{"num_hidden_layers": 12, "hidden_size": 96, "n_experts": 48, "experts_per_token": 2, "d_expert": 64, "d_shared_expert": 0, "hidden_act": "swiglu", "moe_layers": [1, 2, 3, 4, 5, 6, 7, 8, 9, 10, 11], "router_score": "softmax", "normalize_top_k": true, "routed_scale": 1.0, "balance_loss": 0.000161, "balance_bias": true, "router_logit_norm": 2.0, "init_std_router": 0.00668, "lr_router": 0.00193, "vocab_size": 8192, "norm": "rmsnorm", "norm_eps": 1e-05, "tie_word_embeddings": true, "optimizer": "adamw", "learning_rate": 0.00275, "beta1": 0.9, "beta2": 0.95, "max_grad_norm": 0.5, "batch_tokens": 65536, "max_seq_len": 768, "train_tokens": 634700000, "max_steps": 9685, "dataset": "wikipedia_en"}
Below are experts of layer 2 (counted from 0) of a mixture-of-experts language model. Rows are named router (the router's row for the expert), down (a neuron's output weights, with its number) and show model dimensions 0-95. Each number is 128 + 24 x the weight over its row's rms, rounded and kept within 0 to 255.
Before each expert's rows: a language model's description of what the expert responds to; "comes before" lists some tokens at least twice as common just after its tokens as in all text. This comes from a sample of Wikipedia text that the model never trained on. Tokens count by the router's weight.

# expert 17
Leading digit of numbers
comes before: " | ", "–", ".", "; ", "021", "019"
router [ 98 114 143 134 124 132 101 141 162 133  73 146  93 113 154 234 156 134 133 159 130 148  88 122 137 156 110 136 145 131 140 147 176 147 133 153 129 126 138 145  97 129 137 132 158 131 126 108 132 109 104 128 123 121  94 156 113 144 110 100 142 107 127 135 153 109 137 114 112 124 183 150 119 117 156 106 126  94 133 114 173 135 135 150 111 118 155 140 135 152 121  99 162 178 156 117]
down0 [124 125 180 160 127 134 125 103 146 144  98 115 150 114 147 149  97 143 135  91 105 122 112 118 156 104 149 109 147 143 139 104  81 174 117 134 158 103 104 118  81 169 139 122 161 137 117 117  94  77 119 143 122 150 114 138 137 151 119  67 145 147 103 123 161 158 142 159 138 134 166  98 111 142  93 112 146 142 132 127 149 140 106 105 119  99 138 111 110 112 116 119  72 150  98 170]
down1 [ 90 139 116 129 121 118 159 136 167 112  90 139 118 125 159 147 109 154 153 138 132 129 113 116 127  99 153  84  89 195 108  95 139 127 157 164 117  93 135  98 166 134 135 126 127  99 147 109 114  82 102 115 130 128 139 107 125  96 183  87 151 147 132 118  75 147 123 142 142 124 164 131 100 156 123 132 117 127 110 144 116 107 160 102 124 141 178 136 105 147 147 149 112 137 127 179]
down2 [ 75 157 149 130 178 113 123 117 169 131 116 125 134 109 134 154 176 166 143 131 163 143 116 105 162 132 171 103  97 175 144  81 129 156 143 145 124 134 149 154 130 147 135 105 115 140 117 162 117  99  97 125 124 134  74  79 111 151 109 105 126 126 126 141 152 116 102 140 120 128 144 147 121 141 127 100 103 129 132 100 103 133 127 138 104 118 127 107 163 145  89 130 184 147 169 159]
down3 [122 169  98 126  76 153  90 124 124 112 111 130 144 138 134 123 132 140  92 103 165 110  87 141 145 123 140 146 131 128 166 129 149 152 110 170 176 165 123 130 160 113 121 139  94 112 128 102 125 129 108 141  87 159 128 115 112  99 167 101  96 132 103 171  89 125 142 102 116 132 121 151  82 141 107 159 141 134  83 156 134 134 151 165 115  94 105 126 164 115 134  92 162 112 112 143]
down4 [134 123 130 151 130  78 118 153 110 175 104 113 122 128 117 117 126  95 119  79 113 116 101 141 107  88 107 159 147 106 143 144 118 156 124  92 182 129 120 110 148 118 136 135 143 151 120 105 185 190 128 133 168 136 164  98 138 129 140 119 121 127 168 121 104 105 136 128  98 108 130 124 116  91 129 175 124 122 138 146  95 143 103 129 158 147 114 169 144 158  81 124 158 114  88 123]
down5 [164 169  97 111 116 138 115 166 127  73 108 117 120 127 124 163 115 110 126 117 131 123 102 118 127 149 104 146  98 149 130 140 132 145 134  98 104 135 107 121 189 138 118 114 156  71 168 147 151 149 121 132 121 122 103  99 127  84 140 161 170 120 125 127 105 124  91 129 163 108  83 148 111 114 122 130 144 144 104 139 129 115 159 135 154 140 109  87 153 163 158 143 111 112  90  74]
down6 [111 171  93 134 115 120  83  99 149  92 122 105 167 126 129  81 133 107 108 140 153 127 147 110 144 106 120 128 132 114  99 114 143 135 136 118 131 151  84 117 138 191 131 152 108 106 159 133  81 117 146 140 135 123  99 123 130 111 136 168  75 132 156  73 118 156  89 100 148 134  93 144 108 133 110 133 140 140 112 118 147 132 104 106  98 138 175 114 162 116 165 103 132 165 110 120]
down7 [ 93 101 154 119 162  93 133 121 147 108 136 142  79 103 113 147 113  78 173 113 145 124 139 125 156  97 157  76 121 134 111 136 135 108  97  95 139 159 124 153 184  77 161 132 137 114 121 139 128 100 142 150 143 151 122 114 156 156 123 145 126 131 121 130 108  76  97 134  95 131  85 119 118 167 154 112 166 136 115 139  94 125 133 135 133 156 171 131  97 146 160 123 119 128 126 154]
down8 [157 175 117 133  64  80 148 158  98 124 163 123 125  96 168 131 128  98 176 128 137 146 115 113 128 126 134 114 125  84 136 109 123 116 142  93  90 157  91 119 114  95 149 153 135 117 168 115 147 150  94 132 125 136 142 154 104 162 127  82 149 105  64 144 127 130 139 116 104 126 121 141 150 125 168 111 154 129 153 154 138 187 113 136 133 146 140 105 129 122 127 120 132 109 107 123]
down9 [161 111 140 144  91 142 100 100  76 140 127 121 122 147  94 101 105  76 106 142 103 117 136 143 115 149  98 149 155  61 124 141 106 100 134  68 142 124 127 111 114  99 131 121 129 151 145 114 137 174 133 132 134 117 128 132 146 145 109 178 119 121 102 114 143 116 114 113 151 154  69 132 130  82 133 111 124 152 154 138 150 146 126 117 176 156  88 135 145 108 151 132 106 113 101  95]
down10 [ 76 161 126  83 154 152 133 101 105 157 117 145 160 127 134 115 118 109 106  79 147 143  95 144  81  95 130  81 129 162 127 140 164 132 139 154 116  95 173 130 153 128 123 136  88  59 116 151 133 107 103 106  95 116 136 123 109 142 136 102 134 114 164 147 116 112 123  98 147 116 105 128 131 143 145 128 119 104 145 148 123 129 128  90 115 105  94 107 153 120 133 168 156 119 126 172]
down11 [ 70 167 144 106 144 135 167 138 123 132 117 118  85 137 142  98 103 127 127 135 153 157 153 101 157 127 131 136 153 136 116 117 132 154 130 133 111 103 119  91 151 128 113 106 129  94  91  72 118 114 110 109 169 107 118 112 148 157 121 160 156  87 104  90 107 118 123 178 126 114 108 123 115 148 119  94 163 124  99 100  95 158 144 126 108  76 141 142 152 106 103 120 169 139 116 161]
down12 [145 135 103 191 131 146 108 136 149 150 118 132 123 115 114 127 149 179 137 106 118 120 128 144  86 157  83 125 118 135 134 151 104 103 140  78 131 149 105 156 152 177 158 156 134 152 153 144 140 136 123 110 128 170 102 134 164 119 157 143  91 123 162 143 114 129 125 135 107 128  90 125  89 136 123 137 156 147 129 100 102  95 164 105 104 105 171 154 160 142 143 161  97  82 113 144]
down13 [110 134 115 144 179 122 130 140 138 162 118 127 157  66 148 130 100 112 148 105 145 132 144  97 118 144 147 138 134 111 136 140 125 124 116  95 133 121 158 119 105 147 148 154 120 147 125 156 113 107 128 103 141 149 120  92 112 194 172  98 119 144 146 126 151 104 160 117 123 113 173 118 148 161 108 118  98 114 136 152 196 127 134 140  85 131 151 121  95 111 150 179 129 145 150 180]
down14 [135 121 129 116  98 129 100 166 139 134 148 118 141 106 135 159 168 157  93 143 199 138  94 118 122 121 133 114 165 122 121 162 129 192 136 103 138 154 127 115 128 137 161 126 128 162 128 113 136 148 108 130 156 109 105 121 138 109  91 156 111 122 133 126 155 139 153 119 139 125 187 145 139  88 108 134 138 158 154 173  90 153  95 119 145 171 159 162 131 139 116 127 100 138  93 166]
down15 [136 135 125 130 131 123 138 154 131 148 174 182  97 104 144 149 114 127 121 132 140 175 120  87 100 115 119 137 110 170 112 150  94 120  99 167 125 106 100 158  86 142 122 122 125 110 125 152  90 156 104 126 110 132 133 138 143 141 139 112 139 133  69  86 165 100 170 138 124 133 111 106 157 190 139 107  96 116 115 125 167 145 131 120 147 118 134 105  89 157 108 122 147 127 101 173]
down16 [103 113 132 120  97 107 125 153 174 129  99 163 170 156 151 119 113 129 132 113 143 144 147 145 125  96 108 129 115  93 155 130 113 142 150 105 146 116 135 101  98 169 153  83  78 122 135 130 131 118 147 104 135 120 148 141  92 153  95 105 155 149 134 107  96 121 113 144 119 176 117 134 152 116 127 106 138 131  85  79  96 162 115 137 119  97 146 158  79 166 172 147 146 142 120 163]
down17 [ 89  99 160 119 100 110 120 147 171  90 117 132 108 123  78 136 102 175 137 118 147 151 138  81  79 134 121 123 133  82 150 137 112 105 125 153 116 102 153 130 135 127 130 151  93 122 129 103 152 122 156  94 143 105 115 133 120 108 123 188 107 106 148 133 122  78 141 116 155  82 157 122 135 168 111  82 176 106 145 115 104 149 127 148 133 103 123 137 136 124 117 127 132 163 103 135]
down18 [133 134 104 131 131 123 117 118 149 148 135 105 119 110 139 161 148 147  87 118 131 128 123 121 148 148 104 141 155 135  92 144 150 152 150 154 138  93 151 113 157 134 143 109 101 149 149 115 133  72 114  79 136 115 162  98  84 172 133 124  67 126 171 144  49 123 110 114 141 115 135 101 108 102 113 141 107 114 105 125 135 143 144 129 122 126 131 100  62 132 102 171 118 110 124 141]
down19 [137 147 121 127 117 170 104 121 152 120 181 128 134 132 160 143 151 153 150 146 100 101 104 159 115 145 108 108 132  78 161 107 119  95 107 141 109 134 134 157 133  90 130 101 135 101 181 125 135 153 124 141 112  94 102 155  99 125 117 147 175 140 112  94 169 154 141 110 167 161 106 146  86 119 146  87 158 129 109 102 108 136 140 140 123 151 118 114  97  81 150  97 131 119 160 142]
down20 [185 147 116 155 132 132 146 139 106 104  95  95 119 117 189 131 138 156 104 159 123 137 142  90 133 149  87 132 101 124 117 128 131 154 148 142 149 152 101  89 146  98 136 155 153 118 132 142 112 151  59  98 128 144 159 101 135 120 159 160 128 137 110 128  87 150 143 108 118 143 102 127 137 118 136 140  80 142  97 114 138 133 150 129 101 127 109 116  97 155 157 154  74 161 112 104]
down21 [112 135 162 166 139  80 105 127 122 131 126 134 134 155 182 139 142 132 147 159 118 118 147 149 128 119 124 110  97  96 175 107 161 111 106 127 108 160 162  79 142 130 123 129 135 119 156 146 119 115 136 136 151 127 149 146 151 145 101 116 126 162 152 124 120 135 112 157  71  93 110 128 136 132 128 120 192 160 104 105 123 101  95  96 140 105 153 150 173 118 164 122 184 155 134 122]

# expert 20
Digits in numbers
comes before: " | ", ".", "–", "; ", " |", ", "
router [104 128  85 130 145 149 146 121 135  99 132 132 117 125 110 203 151 169 169 131 143 126 137 121 110 111 153 145 133 153 158 127  81 125 116 139 154 123 135 113 126 124 173 163 139 133 108 148  91  93  88 137 108 107 151 123 137 105 145 148 133 122  98 132 124 128 112 133  66 153 173 173 146 110 144  87  98 128 126  88 172 154  87 114 109 145 133 144 148 143 139 150 108 123 156 125]
down0 [152 100 111 146 150 113 167 149 137 152 106 124 106 132 142 141 115 153 132 130 128 132 130 157 112 141 114 140 108 122  98 107  82 150 110 140 119 151 103  80 120 134 130 149 107 131  99 104 191 130 108 191 137 112 123  92  98 148 124 113 109 193 138 145  90  83 132 144 168 114  90 119 112 149 183 105 157 143 131 107 121 112 117 129 147 138 131 155 135 170 157 102 104 112 120 113]
down1 [133 145 148 106 157 109 105 123 146 161 107 136  76 142 129 108 105 146 115 154 125 137 120 122 158 137 129  96 139 163 131 133 155  79 120 111 177 116 136 100 149 134 141 126 155 131 140 172 109 123 142 160 121  94 124 145 104  71 187 108 124 127  69 132 184 115 156 105 149 140 123 153 122 151 183 129 153 125 161 134 114 102 105 139 133 119 140 117 129 118 101 153 153 158 161 125]
down2 [150  95  86 135 113  59 128 135 115 109 102  91 106 150 124 144 133  80 169 116 130 133 113 101 172 123 133 121 159 127 163 147 142 142 100 155  98 122 144 138  95 101 118  99 127 130 103 143  87 112 180 143 141 126 143 107  88 132 121 137 140 200 141 116  97 116  92 126  97 124 115  90 129 130 151  96 136 117 112  83 112 132 135 106 156 134 135 115 143 107 128 116 144 121 154 157]
down3 [108 119 163 151 179  95  52 125 122 148 159 112 167 142 102 132 118 133 132 112 155 149 119 129 114 139 107 149 150  85 139 127 153  96 143  89  94 114 148 100 146 136 103 129 144 122 137  71 186 101 144 135  99 133 129 149 134 168 111 151 133 105 101 151 131 108 103 117 136 111 132 112 173 131 155 136 159  95 138 127 116  91 108 155 172 116 131 144 157 130 122 132 112 142 110 139]
down4 [136 124 133 130 141 105 140 138 119 123 145 176 124 126 159 158 132 121 178 131 146 135 126 143 109  77 171 122 122 117 142 127 142 141 139 129 101 139 102 128 107  95  85 130  95 126  86 124 148 113 151 131 151 116 173 115  99 108 111  88 123 140 130 152 113 134 132 108  71 124 120  90 163 142 164 168 155 175 112 126  95 144  97 140 114 142 149 198 133 113 135 129 116 166 135  83]
down5 [126 132 110 156 113 122 145  81 129 108 183 137 165 109 127 131  95 107 164  96 125 156 115 142  68 138 130  74 122 144 136 124 119 122 125 150 141 158 144 112 109 101  56 138  93 126 111 159 148  62 127 110 107  96 165 143 153 131 135 120 108 162 143 156 147 152 121 129 151 123 138 106 144 112 126 121 112 114 104 119 120 138 119 117 130 151 132 125 146  86 102 130  97 108 111  78]
down6 [119  99 165 176 117 165 120 103 111 162 128 132 119 113  98 158  83 112 113 128 159 132 131 177 103 129 148 108  94 107 140 156 109 114 148 139 123 109 140 175 123 117 108 125 157 153 110 132  97  97  97  88 178  88 153 149 131 139 176 119 122 143  78  90 107 115 154 139 118 122 138 147 121 129 109 109  96 140 144 135 150 157 131  92 122 111 146 135 114 103 156 129 102 152 132 177]
down7 [164 105 143 120 118 118  94 147 145 126  91 150 105 117 128 133 112 109 156 146 105 127 117 116  84 140  87 161 112 173  99 140 130 110  73  86 141 146 102  86 163 195 100  90 135 111 118 155 117 123 132 133 117 126 126 135 114 121 123 114 123 170 126 110 142 173 172 113 136 148 106 122  92 156 121 120  91 141 102 121 115  70 121 157 147 120 145 109 117 145 131 121  92  99 124 128]
down8 [164 149 122  93 139 152 101 146 128 124 127 106  80 149 156 139 134  92 123 139 120 117  91 130 153 183 157 135 126 162 132 108 109 167 165 126 131 128 133 104 141 154 151 175 118 183 130 159 145 133 113 103 129  93  66 140 156 115 128 163 137 126 129 147 121 167 126 120 103 165  95 132 139 103 132 136 112  92 129 145 123 128 128 133 114 127 130 125 131  69 130 134 165 186 147 105]
down9 [161  85 162 118 120 117 132 144 108 130 119 147 126 142 147  78 104 146 121 139  98  89 149 128 122 158 167 136 120 113 153  67 122 124 100 127 141 154 131  86 146  95 127 151 117 132 162 130 105 182 122 125 118 121 137  94 114 123  90 140  98 110 139 133  91 154 132 111 176 110 126 130 130 106 143  90 107  94  95 134 126 142 151 126 110 121 139 137  70 166 119 105 162 116  93 168]
down10 [ 77 143 124 129 136 110 125 121 148 134 119 124 102  88 128 127 101 159 141 118 154 109 153 117 112 123 140 158 122 188 160 116 178 132 145 122 144 112 112 116 116 150 148 101 159 153 133 137  63  95 111  92 161 164 120 153 123  84 125 135 151 111 101 136 153 135 120 143 114  98 174 117 115 186 112 122 134 101 152 128 100 117 162 141  89 111 133 133 115 144 146 132 148 131 165 179]
down11 [103 179 108 108 132 147 150 129 159 128  87 163 133 108 121 202 132 145  70  94 134 138 109 126 150 152 134 166 128 139  87 109 155 137 137 105 116 159  87 127 141 110 134 140 117 168 115 123 142 136 167  96 106 139  90 129 142 108 148 134 135  91 114 134 114 146  62 119 150 106 112 102 139 149 118 129 105 112 101 128 157  99 146 129 108 137 154 117 146 121  90 120 169 133 145 126]
down12 [139 148 151 155 115 122 140 114 150 131 119 149 174 138 110 144  86 148 117 122 110 143 111 146 128  78 109 143 154 102 128 116 144  87 140 110  90 100 174 145 113  87 101 102 110 141 104 110 101 153 122 110 104 141 104 107 130 139 138 125 117  79 114 128 165 142 153  98 132  91 163 159 123 155 153 110 106 151 175 118 107  94 139 117 118 115 131 108 127 188 123  58 131 120 125 134]
down13 [ 84 124 134 121 116 148 158 125 115 168 125 134 146 123 136 137  70 109  91 130 116 110 128 127 104 168 140 108  95 165 166 137  97 137 156  90 115 130 129 144 147 111 144 120 119 132 116 150 145  96 129  77 116 138 152 153 144 169 142 121 106 113 160 140 170 158 136 160 152  91 126 121 173 117 126 130 166 123 159 120 117 100 175  67 123  88 153  93 115 126 107 135 145 107 146 120]
down14 [150 122 104 138 148  89 181 119 130 136 186  95 146 105 121  88 175  93 167 134 120 112 144 119  91 101 156 107 140 174 122 179 121 155 131 109  99 107 111 127 141 157 117 132 101 124 134 151  75  64 164 107 155 119 126 142 108 112 142 133 134 108  97 150 179 137 112 105 105 130 124 139 110 128 123 116 152 146 121 136 143 157 136 135 123 107 137 105 141 152 146 127 165 121 144 112]
down15 [141 150 127 114 152 117 160 117 135 159  94 159 148 145 135 135 138  94 184 139 177 109 117 138 172  93  63 138 126 116 113  95 150 110 154 149 127 125 151 117  85 127 141 151  87 164 107 131 147 115 130 152 168 153 148 134 109 160 148 117 114 153 153 120 119  70 111 158 147 133 132 131 122 126 120 169 140 136 160 156 124 101 106 140 133 126  90 156 131 155 171 155 129 107 134 111]
down16 [106 129 181 146 154  99 108 122 114  92 112 123 116 127 124 136  85 153 192 139 139 126 115  93 141 139 134 108 117 141 111  97 158  99 122 106 161 143 122 122 141 115  97 144 172 112 198 121  96 109  85 110 121 143 109 156 122 107 107 148 153 110 120 122 111 126 128 152 123 136 148 119 150 151  83 138 137 120 148 140 102 170 204 129 113 107 113 128 141 156 159 125 156 119 138 148]
down17 [ 81  83 132 129 143 136  83 102 136 135 140 104 147 115 122 142  89 112 136  94 132 141 105 178 154 119 126 146 142 112 124  87 141  70 105 129  95 147 116 116  95 120 125 123  96 115  93  89 117 126 125 131 167 143 167 107 117 137 162 171 152 130  78 139 137  93 126 124 138 108 126 104 118 142 102 112 125 134 169 117  74 120 133 109 108  95 136 131 167 120 103 114 120 182 128 115]
down18 [105 164 103 103 164 137  76 132 130 154  96 147 115 142 104  95 151 119 143 111 164 163 165 115 181 148 145  95 149 148 139 136 139 172 121 140 155 179  93 150 127 165 101 110 123 140 136 160 115 145 121  94 102 174 133 112 139 134 140 128 117  85 158 111 127 125 128 132  91 144 107  99 130 122  67  96 106 109 121 166 125 157 116 126 121 114 133 109 141 154 136 105 119 104 118 110]
down19 [150 153 108 117 107  88 126 150 108 100 171 108 112 129 114 110 119 137 177 135 130 140 146 124 108 103 174 162 126 149 123 142 112 156 130 141 155 158 157 117 183 169 115 107  79 152 124 133 114 123 147 136 131 100  43 130 138 107 121 127 163 129 193  91 141 106 115 143 164 103  95 136 128 135 155 119 147 146 139 136 131 146 145 154 143 119 103 118 128 124 160 138 122 136 117  99]
down20 [103 152 139 133 116 108 144 125 109 105 135 122 156 134 121 145 126 126 140 142  88 140 126 135 153 155 117 126 105 160 146  78 108 116 166 121 122 106 127 107 157 166 122 106 182 141 133 125 132 123  89 104 133 127 129 157 154 157 127  90 128 122 151 141 147 158 106 123 102 107 158 103 169 108 107 131  71 165 174 152  93 101 136 113 185 113 112 155 119 127  78 148 106 160  87 140]
down21 [149 146 133  83 121  84 139 133 125 126 143 150 151 134 131 120 142 106 118 154 107 187 149 102 152 164 131 129 136 101 167 139 147 128 150 125 176 139 132 135 117 164 148 155 132  83 169 129 142 156 111  96  86 115 129 132 140 115 119 143  91 120 149 112 101  69 144 155 127 141 126 137 119  97 110 115 112 129 185 123 148 106 128 101 170 144 130 126 122 155 123 158 163  93 180 153]

# expert 35
Digits of years
comes before: "–", " | ", ".", ")", " |", "; "
router [109 181  85 122 140 130 151 130 146 101 120 149 114  89 175 167  84 110 132 110 120 147 124 151 109 141 125 131  84 157 118 112 135 107 112 153  89 118 145 135 100 162 124 112 160 112 104 131  80  84  77 116 118 116 160 118 143 106 121 121 138  87 184 134 123 148 118 120 114 144 153 145 116 123  95 109 110  92 108 149 131 141 180 106 144 123 155 128 121 121 109 168 115 132 141 159]
down0 [147  91 166 162 139 112 132 140 160 171 178 158 147  95 131 163 113  84 119 121 134 118 126 130 113 141 128 136 156 105 127 115  98 114 133  94  98 100 102 153 140 128  87 118 129 104 134 127 107 136 154 108 138 123 123 133 108 135 147 129 104  90 137 148 183 110  93 119 121 166 149 173 144 138 188 112 160 133 135 111  97 119 147 133 107 144 126 126 167 168  92 124 148 114 139  75]
down1 [162  77 109 127  97 121 149 148 158 133 150 136 118 146 144 161 138  88 104 141 126 135 113 128 155 146  96 128 135 111 127 100 126 100 108 101 123 113 160 176 117 158 146 112 135 123 141 129 162 173 139 146 147 112 129 163 115 142 135 146 144 150 122 161 174  73 124  83  60 141 126 121 125 122 107 156 143 111 137 155 115 106 142 119 136 117  88  98 161 137  91 137  92 146 175 118]
down2 [ 92 109 153 158 138 154 121 132 173 108 111 133 144 110 140 105 130 184 133 116 126 129 168 128 129 111 110 147 133 145 108  90 155 124 109 104 167 202 115 120 170  99 129 128 138  89 138 148 138  97 129 134 108 120 142  82 160 113 146 130 140 119 149 175 139 102 126 108 124  96 132 114 111 118 111 132 159 159 108 102  93 113 111 103 132 104 108  97 131  92 178  87 114 126 137  96]
down3 [178 101 122 122 104 143  93  88 101 143 130 144 144 159 119 157 153 106  81 143  89  98 123 120 103 134 108  93 165 110 129 128 118 114 133 105 159 112 131 145 135  91 115 131 128  92 188 136 136 139 171 151 116 131 106 157 164 140 153 120 115 137 106 133 132 115 102 137  85 120 121 143 169  90 193 109 157 157 140 111 113 121 120 120 129 160 128 134 137 133 102  87 133  98 129  91]
down4 [ 97 154 184 188 155  87 124 124 129 122 111  99 137  97 159 111 121 146 130 136 121 128 136 146 100 107  76 169 145  87 152 131 154 167 139 107 127 133  84 121 129 153 132 130 123 150  91 111 110 167 141 116 126 103 130 114 128  93 123 118 124 104 124 160 129 160 113  93 124 120 129 104 126 136 137 156 101 147 141 107 120 122 132 116  84  76 101 128 119 147 100 157 122 189 156 153]
down5 [144 105 149 138 151 122 164 185 112 158 134 176 154 167 133 140 131 123 124 140 136 110 125 148 184 102 134 121 114 124 145 113  88 129 145 111 122 158 138 116 131 132 140 101 135 107 151 131 124 134 108 126 157 132 142 149  68 174 122 137 130 139 162  74 165 101 151 132 146 122 124 107 156 117 149 111 149 114 144 103 150 139 162 124 173 108 119 129 184 157 133  93 131  82 100 164]
down6 [140 101 105 138 105 108 161 160  90 122 138 124 131 113 115  74 141 113  98 108  89 125 137 107 104 105 133 149 112 127 183 116  87 124 145 120  93 122 126 106 175 118 129 110  99  86 123  96 183 166 162 156 106 129 129 141 149  84 151 158 118 109 147 162 144 116 141 115 111 104 117 132 129 124 126 138 140 157 116 162 103 111 125 125 203 121 144 143 117 113 167 144 115 110 125 151]
down7 [130 111 117 139 103 108 118 121 116 119 140 154 114 104  93 136 167  88 124 103 102 160 133 139 131 125 155  80 152 151 145 113 108 118 120 145 126 149 135 139 117 135 146 102 137 150 193 113 135  92 152 157 103 127 133 129 183  99 131 133 164 126 127 138  91 134 134 119  97 121 144 173 155 110 202 134 158 156 111 106 132  81 119 143 132 125 159 135 143 119 139 121 132 100 158  62]
down8 [139 113 113 112 117 125 108 154  79 142 178 142 120 157 121 140 194 108  98 113  90 126 159 119 110 130 121 100 134 100 141 123  95 132 138 113 114 125 126 114 126 107  94 119 145 100 180 129 164 114 136 141 113 122 103 112 146 151 133 123 132 140 108 108 108 135 124 142  99 102 123 187 124 100 153 141 144 158 154  88 111 147 117 106 160 159 143 181 149 107  90 110  90 122 165  86]
down9 [125 138 144 138 153 127 112  93 117 121 119 131 139 127 140 128 175 157  97 159 146 112 133  99 115 145  77 119 126 118  92 128 145  90 163 119 155 127 132 158  68 135 148 119  98 140 105 166  98 100 108 177  88  84  92 139 139 140 125 118 138 106  94 121 128 106 129 121 123 106 169 146 153 143 111  73 124 100 184 133 115 139 131 108 135 129 123 100  89 140 154 144 146 164 148 143]
down10 [122 105 126 110 119 139 151 139 118 121 153 162 146  93 134 112 133 122  86  92 110 157 133 172 144 123 130 133  87 138  84 130 119 145 134 103 164 124 102 112 157 146 180 140 131 149 111  74 113 159 142 149 116 104 112 152 101  91 110 148 128 174 134  80 130 121 160 130 157 129 127 106 117 132 102  76 151 124 132 126 147  99 120 122 138  86 131 153 186 136 140 113 132 161 163 167]
down11 [116 160 142 129 161 137 127 121 180 110  99 141 120 103 104 136 133 168 110 133 183 148 121 108 142 143 105 148 114 125 124 156 155 111 107 141  87 109  80 117 135 156  80 123 141 136 126 165 124 126 107 141 130 119 109 119  90 208 128 105 111 157 133 136 170 132 120 156 145 138 139 147 104 121 136 132 136 118 136 121 152 150 139  74  99 127 136 152 133 117 107 133 110 142 158 201]
down12 [128 132 165 108 135 161 112 182 113 120 115 131  78 101  93 107  98 156 127 161 116 118 106 109 108 147 167 129 142 125 116 124 124 165 108 121 149 109 151 108 123  85 131 115 132 167 167 111 100 120 191 100 122 159 137 130 171 122 112 123 124 123 110 122 132  87 129 131 121 127 108 109 127 180 119  93  87 132 118 117  89 105 162 131 130  99 155 116 132 124  97  97 125 163 148 175]
down13 [116  86 100  90  90  90 141 157 148 135 144 144 120 115  94  92 144 155 131  99 145 138 140 133 105 131 133 127 124 150 109 153  62 121 112 131  94 163 132 172 167 112 127 147 135 144 129 107 164 135 122 160 157 141 126 117 104 115 107 150 118 150 117 155 105 128 152 135 132 122 131 155 147 129 131 174 155 175 137 130 132 138  87  84 126 146 167 151  94  85  98 119  97  84 138 126]
down14 [154 115 137 110 155 154  99 152 112 106 117 110 121 122 111 105 101 131 142 136 149  93 152 134 135 139 123 150 134 133 125 137 107 119 144  67 159 167 115 144 114  86 131 111  93 111 160  89  92 128 141  92 169  81 128 145 116 148 136 133 161 111 128 125 121 105 102 132 169 126 111 100 126 100 141 117 190 104 101 120 108 153 143 144 152 144 151  78 166 133 168 133 129 115 172  90]
down15 [153 167 117 147 114  98 156 115  85 139 153 130 106 135 122 111 106 115 154 119 119 119  99 109 128  96 135 100  97 132 137 183 143 123 146 137 105  61 124 114  76 182 143 153 135 159 119 135 108 167 132 119 151 147 163 157 126 127 113 138  98 108 114 122 102 142 121 159 124 155 106 124 135 150 147 158 131 130 129 154 172 152 139 173 116 178 133 149 112 132  99 168 102 115 113 157]
down16 [114 112  89  80 140 136  89 176 161 114 155 113 113 102 136 143 142 119 120 149 123 154 119 139 149 154 134 100 161 142 106 124 145 149 124 157 100 108 121 112  76 149 127  63 150 153 142 122 125 126 135 140 129  71 125 146 112 126 133 142 128 120  94  91 117 159 103 142 147 130 146 101 155 164 100 119 116  80 134 103  96 139 157 108 118 113 123 128 144 111  88 193 140 135 144 155]
down17 [164 152 123 157 110 131 107 128 103 123  97 165 125 143 140 181  97 114 107 123  98 141 143 113 149 159 129 107 137 123 139  99 118 148 129  92 160 142 140 114 146 112 132 109 124 128 154 101 136 142 127 110 129 109 154 154 140 173 162 133 104 161 109 165 149 108  78 126 115 130  61 137 103 116 161 143 171 126  91 137 132  95 137 141 128 125 156 127 176 156 146  81  76 100 126 139]
down18 [152 173 145 136 125 111 128 144 154 130 106 150 109 117 132  93 108 129 123 104 121 106 105 119 157 149 173 168 149 122 121  98 164 149 133 127 117 100 126  79  98  99  98  98 102 150 154 139 159 123 152 127 167 168 157  98 113 120 114 132 109 147 140 127  84 167 173 134 138 107 131 134  62 169 124 117 137 116 156 116 136 142 126 134 132 110  96 117 101  77 146 119 140  97  97 108]
down19 [169 163 133 100 109 167 166 162 125 128 124 129  92 100 112 160 131 145 155 155  94 140 101 118 106 118 131 134 111 141 135 137 154  85 130 149 124 118 132 176  84 126 128 112 122 124 138 138 102 138 137 124 113  88 160 166 104 110 132 127 142 142 107 160 114 115 179 134 143 135 158  98  99 108  90 123  94  91  83 147 141 113 118 141 149 148 117 110 101  99 158 175 135 138  87 167]
down20 [165 143 142 144 159 121 135 147 143 118 129 140 148 132 136 106 136 112 156 129  96 106 138 101 113 152 151 185 117 146 106 126 138  93 128  70 156 163 151 137 129 103 149 126 130  77  95 128 140 117 160 103 129 133 140 130  82 157 141 153 105 102 108 140 147 144 143 140 127 153 118  97 116 173 159 135  74 128  99 128 124 110 140 193 127 117  77 135 137 162 123 126 140 141  95 175]
down21 [155 109 104 122  85 136 106 133 108 142 141 134 108 117 103 145 180 135  95 118  93  88 152  98 105 118 105 110 130 146 143 107 137 108 140 160 139 163 122 167 119 129 135 108 145 133 190 127 156 117 143 151 102 116 116 137 150 127 138 155 121 142  82 142 106 144  95 133  92 131 141 163 151 125 153 163 120 144  92  99 149 101 129 130  91 161 164  99 150 122 118  69 148 141  99  88]